Experts of a small language model: a softmax router.
Below are experts of layer 3 (counted from 0) of a mixture-of-experts language model. Rows are named router (the router's row for the expert), up (a neuron's input weights, with its number) and show model dimensions 0-95. Each number is 200 + 40 x the weight over its row's rms, rounded and kept within 0 to 999.
After each expert's rows: a language model's description of what the expert responds to; "gets" lists some tokens that make up at least twice as much of what it gets as of all text. This comes from a sample of Wikipedia text that the model never trained on. Tokens count by the router's weight.

# expert 0
router,198,177,162,246,141,155,179,241,216,182,245,215,173,238,239,188,195,181,232,127,230,170,218,226,222,208,221,213,163,183,250,177,160,191,215,192,196,212,138,227,165,194,198,250,187,178,286,216,167,210,217,153,138,132,272,196,140,188,155,162,166,279,237,235,195,128,156,187,263,226,233,224,109,122,122,223,173,162,235,144,198,211,275,228,260,255,191,138,199,151,186,160,141,204,216,196
up0,258,114,149,315,192,266,165,229,241,134,165,156,232,212,169,153,169,118,184,251,193,191,244,122,172,232,177,228,212,191,213,176,196,252,266,252,226,208,134,204,163,241,186,181,181,189,162,217,198,183,138,189,226,177,154,270,217,190,229,224,217,244,217,217,221,254,223,204,251,198,207,198,196,178,254,276,201,237,233,177,242,187,284,185,215,256,257,159,223,248,184,246,236,202,152,234
It responds to: Pipe separators, spaces and semicolons inside number-heavy tables and lists, plus linking words like amid, between, without, However.
gets: ";", "–", " ", ".", " |", " of"

# expert 40
router,280,251,203,210,191,157,214,213,210,186,210,228,184,199,148,227,154,219,249,286,142,159,258,103,137,161,255,191,155,193,251,189,226,263,181,185,175,234,190,243,200,194,173,197,216,260,134,131,268,173,226,125,254,214,200,238,161,162,202,212,248,201,168,238,211,209,209,193,181,239,207,229,182,239,210,169,163,169,242,253,147,116,170,223,249,130,275,223,190,199,139,185,185,230,168,258
up1,243,220,133,229,109,235,217,188,204,197,169,162,216,228,202,200,156,135,170,196,143,219,227,167,247,179,155,232,225,232,158,217,218,198,260,173,157,200,244,247,179,212,169,242,132,221,214,189,162,102,178,218,225,179,165,178,240,276,138,207,186,196,235,228,215,245,221,173,211,141,229,159,257,103,240,265,260,139,184,239,245,237,234,133,174,224,254,203,201,236,202,249,251,187,146,135
It responds to: Opening slashes of IPA transcriptions, curly opening quotes, and short prefixes or function words like pro, per, as.
gets: " \"", " as", ":", " /", " per", " pro"

# expert 15
router,203,257,235,222,199,151,172,199,158,257,232,218,197,180,158,219,107,181,222,201,211,150,248,144,161,232,227,204,212,163,177,245,231,218,186,109,254,127,201,189,173,204,156,278,265,143,194,221,172,253,189,259,112,207,218,170,184,255,215,164,292,243,172,198,189,231,244,236,156,206,136,235,225,294,213,202,138,203,221,231,196,228,195,214,277,216,213,173,116,165,212,216,169,174,202,200
up1,245,217,216,226,173,180,199,245,243,116,151,176,243,215,160,121,214,138,188,149,204,234,238,141,197,168,153,248,241,223,175,155,200,205,217,271,169,209,224,280,232,259,213,192,169,215,275,226,190,181,221,224,209,236,135,199,271,179,198,243,138,243,257,152,194,297,210,135,198,189,214,211,183,166,261,265,247,217,180,234,194,250,230,164,183,233,154,187,251,222,180,271,237,238,143,191
It responds to: The word "of" inside titles and institutional names, such as Prince of Wales, chief of, Medal of, plus name-starting words like Hong, Pat.
gets: " of", " by", " South", " from", " for", " French"

# expert 51
router,160,81,215,193,247,179,190,293,248,184,166,240,154,232,218,220,267,224,222,201,200,275,205,181,156,173,259,180,212,193,179,181,215,241,187,145,216,225,176,157,233,234,106,156,184,202,175,201,112,240,164,167,194,159,211,166,197,189,241,245,224,154,116,178,193,186,193,257,172,254,196,222,194,164,192,222,200,185,144,197,217,290,234,209,193,287,243,202,237,251,216,269,257,175,162,173
up0,203,239,202,230,99,228,247,199,252,170,199,194,244,185,198,141,139,137,223,239,185,148,191,139,285,181,170,332,176,185,167,159,244,128,232,209,169,215,256,206,197,248,255,211,203,180,216,208,171,194,181,241,246,179,183,190,231,172,188,210,185,202,302,159,238,227,231,161,241,192,233,189,204,227,265,261,222,193,181,227,259,228,196,104,174,246,227,210,196,253,180,216,221,225,162,251
It responds to: Sentence-final periods before paragraph breaks, coordinate units °E and °W, and asteroid-table entries like MPC · JPL.
gets: ".\n\n", "|", ".", " JPL", ".\n", " \""

# expert 56
router,211,187,179,156,195,220,245,191,307,178,222,250,242,111,227,214,208,221,266,167,202,213,270,215,235,237,196,206,179,195,269,211,244,259,186,291,268,200,215,158,226,188,252,219,224,155,174,180,195,261,238,179,261,245,243,167,159,247,221,185,260,247,118,260,231,192,196,193,261,236,189,246,176,183,164,224,184,271,232,254,233,217,217,190,210,278,198,231,178,191,114,211,236,179,197,235
up1,236,192,257,190,206,210,265,204,227,92,222,248,325,205,143,188,217,208,298,236,236,182,255,179,214,207,236,229,189,185,240,152,257,178,203,263,199,268,242,209,247,209,252,211,172,233,196,187,114,186,193,246,238,242,172,212,161,196,192,205,226,221,198,232,207,222,232,224,287,222,253,182,180,229,192,216,186,201,279,232,202,254,216,106,206,204,217,220,203,169,138,209,189,189,192,112
It responds to: Colons after infobox field names and the Source column header in tables, such as Time zone:, Title:, Source; also mid-word fragments.
gets: ":", "O", "E", " U", "U", "N"

# expert 52
router,182,126,172,175,197,189,199,229,196,240,230,231,190,170,209,254,258,190,245,147,209,202,237,123,154,156,155,153,168,182,243,168,216,209,173,196,249,120,185,186,291,212,155,188,235,218,264,252,247,200,250,186,176,217,209,113,174,162,215,167,224,248,155,198,182,183,205,156,163,169,161,182,160,310,334,156,176,207,167,217,181,155,260,219,224,198,229,207,189,124,215,229,202,169,211,175
up1,155,207,209,207,146,253,226,220,282,230,139,159,261,228,131,192,170,150,168,231,167,169,209,177,259,247,161,261,239,214,243,201,225,155,268,154,205,205,240,283,175,206,166,210,192,170,220,247,148,201,119,249,230,129,179,232,235,172,194,240,130,186,194,208,241,263,184,214,200,221,174,165,253,148,225,227,189,140,200,226,202,257,162,163,131,189,187,129,201,244,210,244,223,198,168,115
It responds to: Word-internal pieces after a first letter, such as h-is, a-ver-aged, Krč-ev-o, plus bytes of Devanagari, Greek and Arabic script.
gets: "1", "is", " al", "as", "0", " pro"

# expert 57
router,219,308,288,218,131,201,175,175,215,208,268,251,174,240,280,199,219,158,115,125,245,210,208,229,165,195,180,186,126,131,192,201,180,160,197,156,200,293,187,153,214,180,118,225,196,228,241,224,216,214,194,229,180,164,233,236,242,190,211,181,250,219,140,186,223,167,123,186,156,191,195,200,235,142,196,183,175,172,155,148,184,171,265,237,179,185,160,171,174,219,191,186,177,282,229,172
up0,189,216,162,267,174,220,198,240,206,211,146,164,191,216,202,134,191,202,176,263,143,177,156,128,228,231,164,260,231,197,196,173,229,230,245,225,190,231,276,200,101,223,222,195,183,236,271,194,208,139,144,226,271,181,174,230,220,229,193,210,216,156,201,182,226,197,257,221,258,133,211,249,208,161,226,265,238,188,285,257,234,179,153,155,175,191,277,105,161,235,197,250,233,148,173,187
It responds to: Percent signs, closing parentheses, decimal points and pipes right after digits in statistics, climate and census tables, such as 24.8%, (40.6).
gets: "%", ".", ")", " |", " –", " ft"

# expert 63
router,226,239,164,136,228,174,188,222,152,212,218,196,174,157,191,240,174,191,184,199,223,230,241,225,246,201,189,195,201,233,143,161,215,206,252,190,246,170,214,133,166,209,160,188,225,196,231,284,197,163,246,287,174,121,198,236,141,190,137,248,132,186,134,233,237,176,223,232,147,255,223,236,243,229,174,188,194,118,218,315,272,220,186,209,145,236,208,138,170,275,227,163,168,165,233,229
up0,240,165,243,227,144,258,186,188,244,159,153,223,195,239,219,160,145,161,169,219,231,147,159,154,232,234,191,245,245,236,233,236,179,211,254,239,234,232,251,174,232,260,165,240,229,169,258,173,133,248,147,155,156,173,217,157,262,170,235,250,170,177,251,231,230,259,159,148,227,153,157,224,226,216,210,242,261,238,163,231,162,253,248,165,158,235,180,168,252,257,164,254,247,184,144,156
It responds to: Commas after words or clauses and opening parentheses, as in "Most recently,", "Halpern, Paul", plus States in United States.
gets: ",", " (", "),", "\",", ".,", " =\n\n"

# expert 14
router,180,162,201,184,172,188,247,200,197,286,228,242,154,249,162,236,191,220,225,185,114,219,163,230,182,238,246,213,200,179,204,178,218,176,181,157,205,279,233,224,148,194,131,168,156,211,139,228,220,263,224,162,163,203,137,182,169,232,146,250,112,160,158,235,168,211,176,248,299,240,136,208,271,233,227,173,220,210,234,210,152,217,207,163,225,173,321,160,201,199,186,175,191,146,216,250
up0,150,75,151,237,212,225,180,276,276,218,226,203,219,166,218,237,152,194,183,240,244,182,181,215,184,230,194,193,166,183,195,149,245,149,200,290,157,157,253,178,202,204,216,176,163,187,242,216,226,240,232,164,224,158,82,228,191,203,167,181,257,232,137,236,201,206,199,196,258,169,202,179,232,124,217,189,149,137,217,239,202,268,187,201,196,175,241,205,170,298,131,173,199,177,236,186
It responds to: Nouns naming creative works, such as album, film, song, book, series, often after the or a; also closing quotation marks around titles.
gets: "\"", " film", " album", " song", " series", " book"

# expert 61
router,201,197,147,266,222,185,209,242,237,101,165,115,198,197,178,216,226,225,278,188,114,245,183,123,129,188,181,169,166,176,134,229,284,249,247,226,248,173,203,203,216,205,178,233,250,143,213,182,178,234,198,153,143,182,168,149,173,157,265,293,216,166,189,241,208,171,171,160,152,177,216,255,150,185,277,144,210,203,203,187,228,263,195,200,222,201,167,216,202,183,248,187,188,181,205,153
up0,150,202,210,228,191,261,208,231,273,243,138,163,293,176,182,172,203,221,206,173,194,131,197,155,287,286,188,254,211,221,215,202,178,124,197,214,206,245,249,222,239,276,256,220,203,188,233,251,240,163,174,240,199,273,158,181,253,169,202,243,248,219,231,173,202,178,174,158,164,229,218,206,296,147,203,210,250,158,217,186,199,224,235,140,146,195,256,215,232,207,234,247,209,289,180,210
It responds to: Copulas and auxiliaries such as was, is, been, would, and -ly adverb endings, such as arguably, presumably, specifically.
gets: " was", " is", " to", " were", " are", " be"

# expert 49
router,145,162,190,269,255,184,178,251,178,247,174,189,213,161,198,176,192,206,195,234,250,200,217,157,163,162,275,201,143,247,239,226,187,238,187,131,269,197,135,208,270,206,182,197,187,196,218,297,158,188,207,167,174,168,232,243,301,211,280,199,171,202,153,167,208,265,268,196,237,256,208,204,179,208,230,212,150,186,279,185,162,270,221,191,144,252,197,188,305,208,208,189,225,239,199,217
up0,185,169,198,237,144,212,192,216,272,205,157,209,257,231,170,153,182,151,194,233,216,162,189,174,164,195,178,245,245,171,223,250,286,231,249,266,217,197,248,254,180,302,175,212,171,237,203,190,178,185,190,249,241,197,144,185,231,145,253,281,181,211,191,142,216,265,221,181,288,163,197,141,194,219,178,250,264,180,171,175,221,144,237,166,130,215,217,257,243,147,195,237,250,264,161,183
It responds to: Sentence-ending periods, including those before blank lines, plus the relative pronoun that and single digits in table cells.
gets: ".", ".\n\n", " that", "1", "|", ".\n"

# expert 42
router,226,233,200,257,225,241,240,176,195,243,209,194,195,239,181,221,101,195,226,175,187,230,236,206,217,237,224,177,258,105,215,147,130,150,156,239,156,177,190,217,194,163,271,168,208,166,218,185,215,229,139,225,175,195,185,145,173,241,165,153,244,164,211,231,204,199,183,227,254,203,197,151,254,221,175,196,304,141,176,125,231,297,235,206,183,297,163,188,194,206,227,209,203,261,274,159
up1,236,132,255,191,145,270,179,242,234,142,141,126,232,210,165,158,175,155,179,246,204,161,222,124,148,161,172,249,232,206,228,179,249,224,257,220,223,206,252,215,256,252,179,190,194,256,209,170,179,195,209,170,213,215,160,250,232,126,225,250,238,243,224,179,167,258,172,165,243,168,284,164,191,174,275,245,202,137,145,190,243,226,211,150,165,196,279,225,244,217,232,239,227,201,234,216
It responds to: Closing parentheses after birth ages, Location labels, °W and °E coordinates, and years or names ending infobox and table fields.
gets: ")", ":", "°W", " Location", "°E", "ard"

# expert 43
router,164,254,191,229,213,230,225,215,179,203,200,240,208,189,224,235,209,207,106,179,266,215,220,197,183,232,248,185,157,217,177,210,212,196,162,289,175,221,169,172,185,203,197,212,160,323,172,166,203,194,155,175,189,153,148,202,171,218,193,186,143,159,170,249,196,177,214,169,178,98,183,131,223,100,251,209,287,158,168,165,202,221,269,208,198,205,244,237,167,241,233,200,160,298,225,120
up0,234,213,189,269,134,231,190,197,218,217,134,181,216,215,147,168,177,127,234,241,172,137,196,169,205,102,156,280,255,196,235,244,192,158,263,164,224,238,167,209,116,245,198,150,188,153,229,224,161,149,183,151,220,200,176,219,239,187,247,253,247,280,194,215,155,242,206,177,213,258,218,236,157,246,194,204,259,174,186,168,187,189,150,199,160,263,281,176,239,236,202,262,241,178,164,197
It responds to: Field labels and colons in infobox lists, such as Genus, Phylum, General characteristics, Production code, Website, in taxonomy and ship entries.
gets: ":", " Genus", " of", "us", " name", " as"

# expert 54
router,190,250,189,188,220,178,199,249,234,205,179,230,242,194,294,196,207,211,101,197,193,164,201,215,211,171,165,228,168,285,245,143,200,226,189,299,168,168,173,165,171,184,217,161,197,214,196,167,227,204,159,209,188,179,106,190,180,243,185,175,167,221,291,185,266,166,261,198,167,143,180,87,213,138,213,243,187,185,216,248,151,267,240,181,171,218,258,229,232,191,161,201,192,285,204,149
up23,226,137,240,201,189,218,291,191,224,199,150,200,170,225,259,166,166,192,131,163,109,221,150,206,175,167,144,244,181,210,267,164,276,206,198,224,217,231,237,174,205,210,232,227,168,231,211,194,213,202,156,153,175,179,111,227,147,239,175,201,185,146,222,200,241,201,197,206,168,285,196,164,188,200,257,199,270,183,267,183,215,259,207,124,182,256,288,109,192,131,198,204,218,199,158,167
It responds to: Field labels and following colons in infoboxes and taxoboxes, such as Type, Complement, Genus, Capital, Born, plus bullets and list dashes.
gets: ":", "-", " •", "|", " of", " Type"